python train.py --activation="quick_gelu" --balance_loss=0.00929 --balance_bias=false --n_kv_head=1 --qk_norm=true --attn_scale=0.125 --parallel_block=false --optimizer="soap_variant" --lr=0.00573 --beta2=0.95 --lr_head=0.00638 --decay_fraction=0.732
Below are experts of layer 6 (counted from 0) of a mixture-of-experts language model. Rows are named router (the router's row for the expert), up (a neuron's input weights, with its number), down (a neuron's output weights, with its number) and show model dimensions 0-127. Each number is 500 + 40 x the weight over its row's rms, rounded and kept within 0 to 999. Numbers have three digits each.
Before each expert's rows: "comes before" lists some tokens at least twice as common just after its tokens as in all text. This comes from a sample of Wikipedia text that the model never trained on. Tokens count by the router's weight.

# expert 29
comes before: " of", ",", ":", "al", "a", "ed"
router:475472518522516457473530550441495531534453513476467439483411524474518544480359518485546560518537484539570497522510477495488530574488461464507529483590486534500548457577425438523496498508518437435448541491509502520531483520513485467513439468470501472468499506504469466417467548506452517519436482420449476487514427524513489458473476539498481395501487489497486515536473397470442491504535
up0:452451463447431528451541470524451511575567448545470428500509506506511518545541499496502526500482537539525475500486514550436517551526487485481453541457485387430456527526502450537462458532534428543467513471468450495479499462499511395456484450512489476444511503475483515507577503504583494462566484437432527454457517523501528547528494558492392490486496494513528470538475499456436487576521
down0:602519499404515502516499472534460549504494514553472530514460569527446449519592505462433454475526539481484430488532506612510537534569447511513464422486425503483471493486578508522407448513549434478449518486478488566524517470480457469512505495488484508433517510493528534472523516533561537466453513589478475449522494520502505461554586479544475510543469526469538530519501551497479531532494
up1:533516427504534505489484534477544505554543466535510447457474456481563490555441555505507527413396459497571588461495492543488497495562489499460488539482474515476460476523550580506515516516452508454447471488525470493515442496461508507471545534560428460469520496554549521443507456482516481571562568457504607515465463567528441485448505556446480470490524524529464470502491522589498517495471
down1:536471495519512485503485511485454483596522445499418522435485510473479534428507575454453520509580479477515583505536520426465460537564466464532520508505490450425463464490582550536471478530551479513535507512546510442544545421517564533509548494507467503513600477462507466474534485468474460446510491467577410477519468414550513485473490449530523472533553489454474511515438534512521537487484

# expert 1
comes before: "s", "ed", " of", "ing", "ion", "ure"
router:460537508526514499545466417529558485489458561468543544555510532374512499465492513487523545590493453527597553509515564515473509531476465450472487497469550554491542509574482551494497449546434507463471433561439578506470478565476500501509458499471550480507460512491483545485451502485480469460519461498474474516581480506506513448552550535585431580450511501496475455458480508504448496521511
up0:477554515565491568535440472581483545474503457499477492510480512486536465536525476584575509521528521474538491535519581564494410521536477533447527477553498481553490483496450487487473539477536496391549544501461489489502591550463501502438514543521531498520505542499437581523502533525520504505458453541449593481519481587527538476493533466560473510598533498535516495458488492546515421517481
down0:496501503609532552508473487479534496514437547507507575496558544590453544498516442471503527537470462510533485574554497510558469464518513541480472539581579546535522495498424506536466500496454505436515495518451514521494513508476504509464542516505505474547425471446433453521460567478470457551507523501483430586528499483513503497497524460479516556426469462450452400482569476546482483576493
up1:530543441498483534463537423495430520522545480535533453472510500548539542478465511507496466543506451508545467553487534420443452487553541444452449517466497506404518436535444543510542497495506521464485522528514526515469457525544479538535487501411546558502507501503483497478558457535479472515532496454377425454510468467533466483435529552523521536438552562501499567466503538569470523444562
down1:477458480547461500451571489509483495572538503499503474583504493419575493478556526567492530531529517565529440536492479553483583456563483443461425423471468485530520511543560473498538480485481559432490538485531512508495514458487514555612493484484502506538424572457499537557494481504573527436494470584476577455495513475443533500507477504474514487480534537502471570480526512499511532563487

# expert 15
comes before: ",", " of", " and", ".", " in", ".\n\n"
router:445480509470497482455497561548509479507471516507452539509452490516540418499564485537535550616499546454532541599509554482509493536450486480464559408548499550477484503487433477473506482564471473464555504506546573501467505537531538449490443555498475513500497540425537384411510491510499502484460506425449522487595475539486507500553527480543527485484460458471483522549474463463501504481485
up0:481504457458504541397467531489423504517583524455454536455545461486495473499590544513490500509429499434519531514552423536583570546491492483520565509507524454466516475506503537550555495509506535462539514454510517530475521468458496569477513528474531554514493424465504486531457494494449480543544476429533536482572432429518436518484435550495405432491497474496505549499552449506513514529499
down0:530469482550435439499491468510447506517450577547479531556478456547528529469490469497456587530592546547518492498461550495481464487496496467429529575488530443482458574496470486528509515525490472478542530490511605544450493535487461539459450480469536518464507514469504507519567470588569510539467543578472474488551508531502561468589403523489507511546505515461551511529478453471463539522547
up1:442502533439459481630527565467524494589525526508513518443461477466480525482505502544515519520492466555522485495489431454464479487536559573446454486508547478493477526518470500517543526507511469501403535506502499519453514543506488521505511548472444535413461474547540474505505568567455462491536539468523489532451484504440451551401526527436496511494501435432530492456551570523495493561424
down1:524553525453557481552506443545503474504435460498456435532493509525494474473418557464457508536540545515511543489457522468478467554531547527445491439501502530430467529518555534526502544521530426512543474472473485504513483416462461515470513448438500519547562465584523476492516526465489532541441473454546535423554490462488531470526566516397436478479488538569507458563520538537561489472439

# expert 18
comes before: " ", "1", "0", "2", "4", "3"
router:478535515480488505453514527530451395510538443551500486455566508512496424451506494459472502509571484490503620483421498512533466540504482495479487502419495596518469483531468522453526540514525503542517515509480485506464514459475508541527555431491471463539449529467490556478538481532478485568475467480504453451478574460572475496443397485514503467460477440491453485538467481536376531506456
up0:591444481487449531505420521457518605404505485493559519481512458479474471466523485545558569522493577467545485510560569510447508527521543511548493497484444534491447467543557493494525473501425514557511507477499505455500512517455503515525502542516503497576536562560502458506530462502509565554563511456503500528466475479465513524521422469564463532573491433507552498518426496558530544474435
down0:574514527458521527513518526547492527559503434549490484502511499438583474464454443486457521572470507499511523496484464479553511492522517507457450472504523518537527527499582561477549505482596409584565520581422536492509533495507514518462499474488525490490416536487501513504540476550449480442485508457524470526555470483573505489540473480407441506489508458409536534519495424445507509443557
up1:522486423492520558490475513513486488457531479502560463558551484499521436521464524495561514499522543505506436451524542480507549485479567468410483489472531549480521447480540456472531533592484561492497565449507415480511435463511512515542516529459474536535558529547424532473526584485536537514419468457495585456551495516517462503475503543505477521426470477457549395505487445526463463554482
down1:534493507442515468527457451559461567516503456488522491495469483499510567519495475500551469492535508512471505541592451514469459546525463517548537575461519505504504578512607497502444455506495507466536500485402432517489532539534546476461467485535502485494536445513592499489528484473430562521537567473521458523541527488519552539486527471542467445564417481547432502573580456499544535486557

# expert 7
comes before: "-", "ad", "The", " was", "v", "velop"
router:507497486454507479525551460510490518542501492482530382512423498511545552524533494492479500453521463473531394504475566473409527459487447521502498464440544519519531370465568458510488490537515509564471513493514441439500493563503511550506521459518555495602552454520553543459537462518510488498499471495522518487389490612504472474503509492471526496508520547446479525509522498521537530550454
up0:523457516545459551512499513527458509452490469509492468458460476517522502478470496486594497487483490551510463471483452480521471503494462518491531517521506479490491435535525470455500383505517449578532444461488517415505456494584511561463552546454550512558481522388409447535538516483488466478480497485514483451488513402481440536454500466468465378559501467531558482463511552454523539536506
down0:500504462481541445484557485505504506516538501539519493412517485528447343500574551521381457443451514472512535522513480466502476501502478518461578461507514486464412542489532525515502532471428466489456475550434545533512456502511479492518495476537438490476494497482493488512502435447555561452543542513523509578439566554525492464505492495537518491422469577455528508490482494529566505520464
up1:479532534490572492563518454516489550463563484460467544521448541512541485561494520515531440463469489480491571491521449499474512484507453555535506481490541436436489511531540442565559528542515484467537522478464526506537442474562479527469487486477552570521547495449485517436506485642530437478506484477516530514506452516474535438475465553413450556569547499529514514484539482460482449580569
down1:459500554459522453461542476506502447485483544493526432511450493587534501516483496519584551447439529554447494487575432458466541510531508443491604473517475523446486441517470553509501504532498466517465510533540518453481515516459521488511529515552540478440513528431487465555400493497441513481481475595488491545488510505477435507554506461563475526485484541541434532433428484557483487584504

# expert 9
comes before: "0", "1", "6", "2", "5", "3"
router:496537465480441528484490538526482466479477418594575459491506477408472503474447547461563576494473533533449483559505482532494479514471499493533530488533507492524555451440557508501540469544506478460466453500486458471500469520495544544544544469543479509520476577509575491462431529481539523488503518542572509475492578505451450443554559447468478508440410546476492418489457475420540527532512
up0:494468530464525550528505505563504479493592524504551433427490541482474521505453527548533535509489524526563513482541482544498494484519550549505483508501387505488541477468550465536531499478537546519504520469506399445462493450489537524558498568552543506492529510525518432469580570596377489533530531547495523546493534500432439471490497469548451469516513527489469409499517548519540512536520
down0:503524443536498454465513502474449457486518445553528476414481511431446507441529495527502567450486494474419553534509481503476536456520480442519507501470565480542484454476564503534517495569472480546513497505516505513451530487523553453463567481498569481543441481444471492544423485483484513473532566463495451410515506542507529499503610462533469548504525476423509468454415502588527574537504
up1:481495516537487503493482541420517475479467382486469461556455538459542542527527506510478488500505526424507555505495483515496534534537475517533488499479462519496471470579482492539567427503526545505512575449473546551477410479444548484420521568473505556530514479600517515439560576544522537546493532523489540481542494404575542564516509568491434532525495498512510441531502501532498465507465
down1:498543446495520520472482448499509454468423472467497557502518458467517470470523468453493519503498429446454467493540537401473500546504489470565477545448426535426477476455478497477500480416516527494466494483551449567456492557546508535502526518505545519516514511583571513457508479496480525599454525525508527500488572517481572512577441444476431579543514478512527468464560544522554560542482

# expert 23
comes before: " |", " ", "\n", " (", " \"", " and"
router:423475570541484497505527559493451452507494556455530582509493508517509452490501453538520471513524511546483543596461456524423547460507478443488482404495427493511515466495521467500514485520534491482497475456565506460397480520479516521494518497538554525565503524437468441409455497510449469509497495527460477428542533494538505507480550518418444491519490443479489438492498433509567489404555
up0:434466534476433525545591536429565507525539532477506476491518487484547511581564542443475580438497456589448503528541506504521458536484475533435547491572464420519523459494482466454484505457473501502473438489464455555525521536493569470537497486479475477569517440518530485538558502501485495492484569498518511585460442507509537530453523453493447473415457476517534471485541507472508442437488
down0:464493470513513451496533531534570526550464523518438461504540447492506404516473523450513508507450421551542545425539477476529512495534475455449508589454497529424457503569475476511481533550549481503483501457394493481532477467494512548514450488545521523481476558520572587485514500501479541423482484471488517508531579452511555481486473458470505501438446461522484520516457431517454480390471
up1:407487591493524500491543449573550440526513468447542527417535536570540503534487581585490450496521513495469511433546471529472476467485491469602495446538452489467525467497536496531521562521464558468470474496513543465531533490486459439475525520469452475527494448548469525506531498531540474494471483467519532506390488527478511498553540496479476599478599444524507543507494483563491466501494
down1:517482465529550429505454497526490478512452428458563505504521431430463505421521533483605477477461474483428439520498491418471516454480522517473533533551491403498520553458483510530513525437516586471517511492543484553500518460474515533499560502466525511458500483506464487420515452525594503482501465420525490578440494495478484475481533525519575458491554541549597494457466509496511456526497

# expert 10
comes before: "s", "ed", ",", " in", "ing", " as"
router:478483504498501479517556471446527516456474481490495544557461470500479550529521533490484474545484475460536546514518480451550539433473494489481509508467530512536513591571493500563529509513613499421486453512421592473450440414547477597575419466490514491496480505575492516568477445499478550470510518519502472461566551489542515451446469519460466498503555507496483560564432513471522519479465
up0:508411412479606556512482530555555535538481481549512549466379481504484478494461480510489444540462465532485473559485547514463466512549499418517515482568526519482518529556472511452566474502523563497470455491446511498475520541562487507576493482540436499623499496428557490555486493555479527577531520473546478532516511491526477555514469484484476483490523539518549495502519507443554532531491
down0:547535510455474515548475507454497529465431566519536460512457461455453482447551491440456458494475478488430459473517576516469498525475421408562531511540522517528467445488434491450570457525517496453497444568561509517482494522474524588521501463507496507640491424448474510503502529509533506468529480501500518464459502440460469476526447561492511510416539507486511454514502489543525530542424
up1:509468479489527598526486483502543518488551496464424469538545515418482520526519498466471405525485482499470408534536502560504537513541455522504477547491551405528505575571537527514547527545559504464420518469469507464422547514476502501516444472503488485494512505567484463483486536499474389517522494542457555517494601519491551459516555552474490489530429488545518554446496540465466484530541
down1:485489597513525565516551536473493518491468530506413534451456564504458528538471424582544538474493520489474523517487446584469407502462437490508485452446422527412484502493553487522469504543500579546582536462479468577493440490402521501511456527506535540504565558534507458487514556454517501488565471535472447487508520521454515517535511498549531467475458544463512474500479533493482509529501

# expert 14
comes before: " |", ".", "–", ",", ";", " |\n"
router:503490536441432506545500499535482473417460577475512460481436525548483513462498596447408513503546447443445482534489511560590537531467475504499504504475421487467569531401537481489554521466497513501577518511504497445533492488457431495550533510474555519482522431430419477519484589489501472528574525508459485478503519484516460453540492488524478511458501436517508503445514503504511496456569
up0:507528450458528522477479517551543530465424464477515483539521378463536501482556499527470527518458492558501498470490498509471432480474501470513501543505474467533395488525488474568523546473451521557432481532397562548514445492526466500537539526452532495431573381462554531517455570521593534513514515550451575466517509525452532544456517486496503522491506505469514488446539476484501487465503
down0:472467546591536541541521537505556503565576475511457533548532503480468487575584483536449519539467479490511478488468525414490521521517479492473486455479499526547467486509546473490486444519491426496464516503484489529501526574541531515417462546449508488562492565490525452518523421512499466544400394509508440483510570482533543534535531541517431479521494446544476491521443430483529534445543
up1:453512462505546446526475536418548524468504458500477525554547475562562469497475536547601476448505535437463485561513497493473554503453512505513474481498556457536456519532402545454474414463462498569438519528496501508544549526487514513474482450462505412519465533539479504472504527487585500511510447476448450522445485540512541479579511537525551538528478507502479558551452549506548561521421
down1:486511548469519468525528488549487448439477512543524456480471553518437499554558517417515526543593528466475541435504500493526521504435544474545484496560449480514501528445487427505510534503561520466554475513430502479499514533438456581541514509538502507391496425448482514533552475460484492516501553468521446554504545505464458531444423579516578497510464484478466480466486465557551536432523

# expert 16
comes before: " the", " a", " his", " an", " S", " their"
router:530577487461446450513494527442538557429454533515484527453464427559493546503500410487565468431486490461418488485516513450532477437486477485463532465463527451531546502512506528540511446546528552475489487499505534531425489522514424496386447490511506456571456511517442502407504511430519533575497502514512467467535472491521524493470563457468455499468524527583529426518473473473505508484496
up0:550523449471521519541482467464515495487521447475548430559452425499515538508532486457601431498519478547458452470493506449402409563512510540464545597449562501472597560475508534506463515527512472412471480476521526505514536528492509545514455493516482497468420502510543547450457485536517460525480528496463486521540554443501481571472587467496528487455549523498553483540510494528513466512528
down0:450462502516474466560458511541490554496459497604474539523591519454524575434503460578476529573472517528548458492560515509453499538459464490517452476534432564440472477532536468466474451462477469518491505507518556568495518485482465556456533468463523510483471507460431475451520483440471600509507444523558494553515476519523497492524407557477466529558442491513428511439508471530460476505510
up1:497507497516479522544487486505481452558502542466488396469542412468465530517591516521489480450504398519465505467516512444533476536543514494449517492481535486474519523480458564473538548500500523475465545556529519537484535524475612516452506475480559464564511559540457456525618425507413507494480520473516547497484519458430566563519524511430477539429544511546521531528514544519509509516497
down1:461558535528452525517503531466474494475475475435473557544424511548492477514506475533523500473482546478459479557486516520461487471513530534497531444502405541527538453512588433509444520496544535553477511585542548492497459491492483472604525461527470411527469552474457494509515450532560484524540568605463428486567531469492500498542485475525424552542537515435514456522515439541492486478535

# expert 12
comes before: " The", "==", " ", " He", " and", " In"
router:531453539562540472459571459454459522504570501527501492548516460484444452590508418523484462521517549549465515487426512498485565519550484423491456496430489466532485462498484555548494482493509424529566498489510481529368505551481466537488548486507541587496598471477473531505485495508491504538587524561534525510426457508526469467499488485486478515545478559568477529546494516542531504514533
up0:423569520489584541563467503477503537475482495580490354566481505518473482455501512507438531457479487495558475504538501431502511497490531499484538493497490468510450548479525467471486513545413538517504438467506507493478495462523478474522462471437544457460457498505477510564444477530500478456531464496528571499587418455506505520564526455529548469523562546536533502500446619553486519499495
down0:484578516490537537461446583562526483478542433487455482522483526586457482501462527499506510401406444532449584594481515444550486477557534526439473525472517518461528497481548520560431537504488457517533539480470519508510561482554496496563440481481463420515559523526520495499522534568468472540462479531522494471482483475543514464497518517424489537491543491567513497488447530465494555575507
up1:570563575511490515564505439527471510501487604507485509479505505471565490467431490571531482504472417428489515525540458586515512490452541526533464511467515517427553526515528525558544502485564441468454514525484500447473502500452449517410497497500474466536523529483400527432527549490487420506523577544530566548504537522583483466461465491513487510481522562543516495511485500477542539545494
down1:528456452441545535472481495484555453500541401475494479491517520539478466542431491543488479547519510547497526542456553462448504538579457536513469502450568489569452540482506572466445531525468521514545474408544493503540533424525582511525506429498518465451451472523549451509458562539508480526462492397449509478463443483461505508442508501476485492469503479468529562516518476576461547454546

# expert 8
comes before: "ly", " to", " in", " of", " on", " a"
router:441528533446515457541467484482518514513468573491454460539511465483510518453496504535520489437601482512533480466484436508527479500468466443467520528480389547458497503554494496484502495484508538520468507500537531646530576509555450537420454538516558413480505478498522448469537457434505489447464451461549477560480588511484540508491513512476496479588527544511486513496505549494457572467489
up0:529458478472464525495509498528443476475470466430491523569643492489495561501513547415505539495533568480513526512550534474461464528517566502443493499506475556475494485527491521448510473496466478568518546477496468536535500549522512421492478466514511559508508484441449441484520535503571553590441529408489448456485519520474496512506487519400496419523549453513547425455483476525467473526449
down0:490486470495402577539544483496487481536584468524485512448524539549524501548524500506426443497408484495504497487553444487503568576548490528442505510584493534449556533487540489482484463437489500502527476502534448467488512494465401466543463435461520466479479461527484496513406545530460487548500469491507481498511502479499484473479523524503439491518536515429486415544500574611551458486556
up1:505477452510527511524470515508462486469504579383441467459586485474599474538502543494443542465519497506477532503535519511505521478535501603497467508453454466489478550474558508558463443567456513468497435583507480501494566479495461506531448540506484494476502465432451486500557540458445489476443502530561512570512526510502501532477505524470509465523448534558474546499509569435618469514488
down1:497445433544549488494530478529488507465471512474537534538532463572515517527519563491537440571548485525535506450456545515512594499544489598494455516525485464568462484489473496493472513420407497555423497489519521566451530546441474498480617461447497526471524438484516540545526472452454516491446527453425505509453495536463532551484487483508491502471500510468482479580495452440514549544544

# expert 13
comes before: "|", " ", "-", " S", " T", " L"
router:542424486546473483551559491541563431597504479474506531466497480459501435467529440514475501477551553491492532526488496546392527489563505500535484516491486514526488453531549477423457495520525553487501501551491507551506516527412539458530422534478475493530425456462519510493491557530452423532432450561424516508531462515482540488499439495518480475490445440460502428511501484564483524424549
up0:493497472487487484500442521535405459530499515506480502553480510486526548475505531446521488551482468473521495510468522445510501502506563570475562446441488506472509589512530545416507460480526485490520465489524493530515495546469499508551459490463451492485526447598446445500498511593502523513506442532536513503470453483485498506529576493479423559489480494503479605575511668482522511421504
down0:548452592489493437487497501487479472482472516478498553494488448529528524514493563565575572595419475491503482533478569540511522493472482572534528529453485447456499503514551557515503566459523507434608452506485518469498458506511524525536484470542446452485484518538508505453513517425535511566517500460518518537521449506448495546405467489455535530468563473430486518566484583466461503530458
up1:528495424472511555565482480486485489509523481502532462539460541433480571504463478531507547504475508533427349474544483516498463424503484514557457521476472577463463493442471525535467555499447523513500540491510456483519462528415486510551508427514532495481558472498486562562460469471518443466460473397526520577478465553544533514494503564462434527532473511472513425501549501476492504524538
down1:546506508548577503487510432425497460503526487487477500519474497545513517419500553576575488474567567523445482562459493460502432527539454468523469504500440498482519503477506442439542501471463495458492506541469499493491565482451470469545445489615529521458472463488483492523463495408459483492487450460566546481403501493470577589522500446539506556534494523499513479510440549484424484511509

# expert 24
comes before: " |", ",", " (", "\n", " M", " B"
router:498471423512473506455517546499575459567519454447543480464471454541463530505500493453471512547510520507448541525420512549486562444488545534490474462394453509498473486551549531474471537583483498484572488450499525558504531429457535503504501479447510529505491506466449528409499514460517503561453494536423502435513577529492512462514519488445532509477504387434464472533447433495497525518465
up0:543487445547415522503483452477493548563523514462449546501493469546545508485435513577519553504370537479530486519528467446486464456497533490400488501478598511525494461516525532541488514492487496517480580495432456511533427507542546499587507553501489500497554389535489487551530510548551496543525478475480534537537528476501465470551491504559465453498430536532512551455538466464499509539510
down0:541476542515475544417501503492515587465459543502455477552472502481486473543503526476557510603546459498477574521527558477509509495510456511520502468528485468473462561494541455497557497483460493495530469478394468426479508475491548572486476410502443469475526534443450580501461501522547558439497511501493508481473475497530470501417563450462461529446537477505590477519511450500415474436534
up1:485514484446448470506520521446477593542568537487465494473524461494532482492521631496520467522453503522560456499571559526471434507515520556485485528541467528460491493540484508476469555532510456470488509511511474561517570560501480496453466517560472534572554560511625500495478563542483483475446505512465526559427439434566504466544536484528496437563515477500553534471515492561490512478519
down1:486467490489489486488459541515541468495540503509584433490557498468424478485588405479482489464420555540478480474483470476520575473546523484522540533506464480445406481514518582464518499539437476502493588440515404481541497545543523533485549436522540467492518523520541498511497551537506536531468540486481508476410467452443512483508519541569548527464451482499524505521476554530510549477411

# expert 2
comes before: "ed", " by", " in", " to", " of", "ion"
router:535581544498424449468527542490438446418421541500462528528475472431498555522502526501480462492538490522505581452502396477540510444506501420487510473513490465486494527464471532525529446476495451512536494464596468457518471547557502486495490552524481524427495584537541507428483452466495508386437453447522490559534489488522492476469515503442498498455514471466473527494492474452530533445533
up0:493530538476455623512468544528455507552557498471478456482500481458501491521497537447481499507490567521466514367493475456540534569563486509510492433482537450530529530540485432501497486575541441464535481558539405498448495493487423523502576528483527510496511566412494589463468497505540528482470508547550524498510472537594503481470513475525526495515553513489528524543560454509457522490508
down0:433530542420533485481470551415488510511502496512489583471442507440453481507479517495532548536442519509532496492497483503553530605498480441503564491484500514589458487482486526520536490478471540480537455495542553458472536499473525457515551502511446503457446572472508495487597505437545497502451530437519509531553565562542525532434432459456569527535517474427490443548491471564505558465510
up1:558458564458437503530479526577558567492551557549453547497497516518490559514576527558493457507551439482542558501479522539551535547538583489480533542461471450504448496470500479501536494500507449415511492512483456535548568529496492551480445500458425530491506556526488478503545452482516472490516511484498429496597546453523548530548494476543414492499493424482520532485510480432501433505566
down1:486563504497483423561424487491507463516522522536410512450450490531497514442527473512490561502482472492528462497550472512503461497574547505519449514451449518480495503509501483539539487564476487406525509494491535493441504470523554530524500452545590531524487518511488399452501470469463461510508539525440459453511507462481542490522350532544466491458495523466479482507444557560443550474402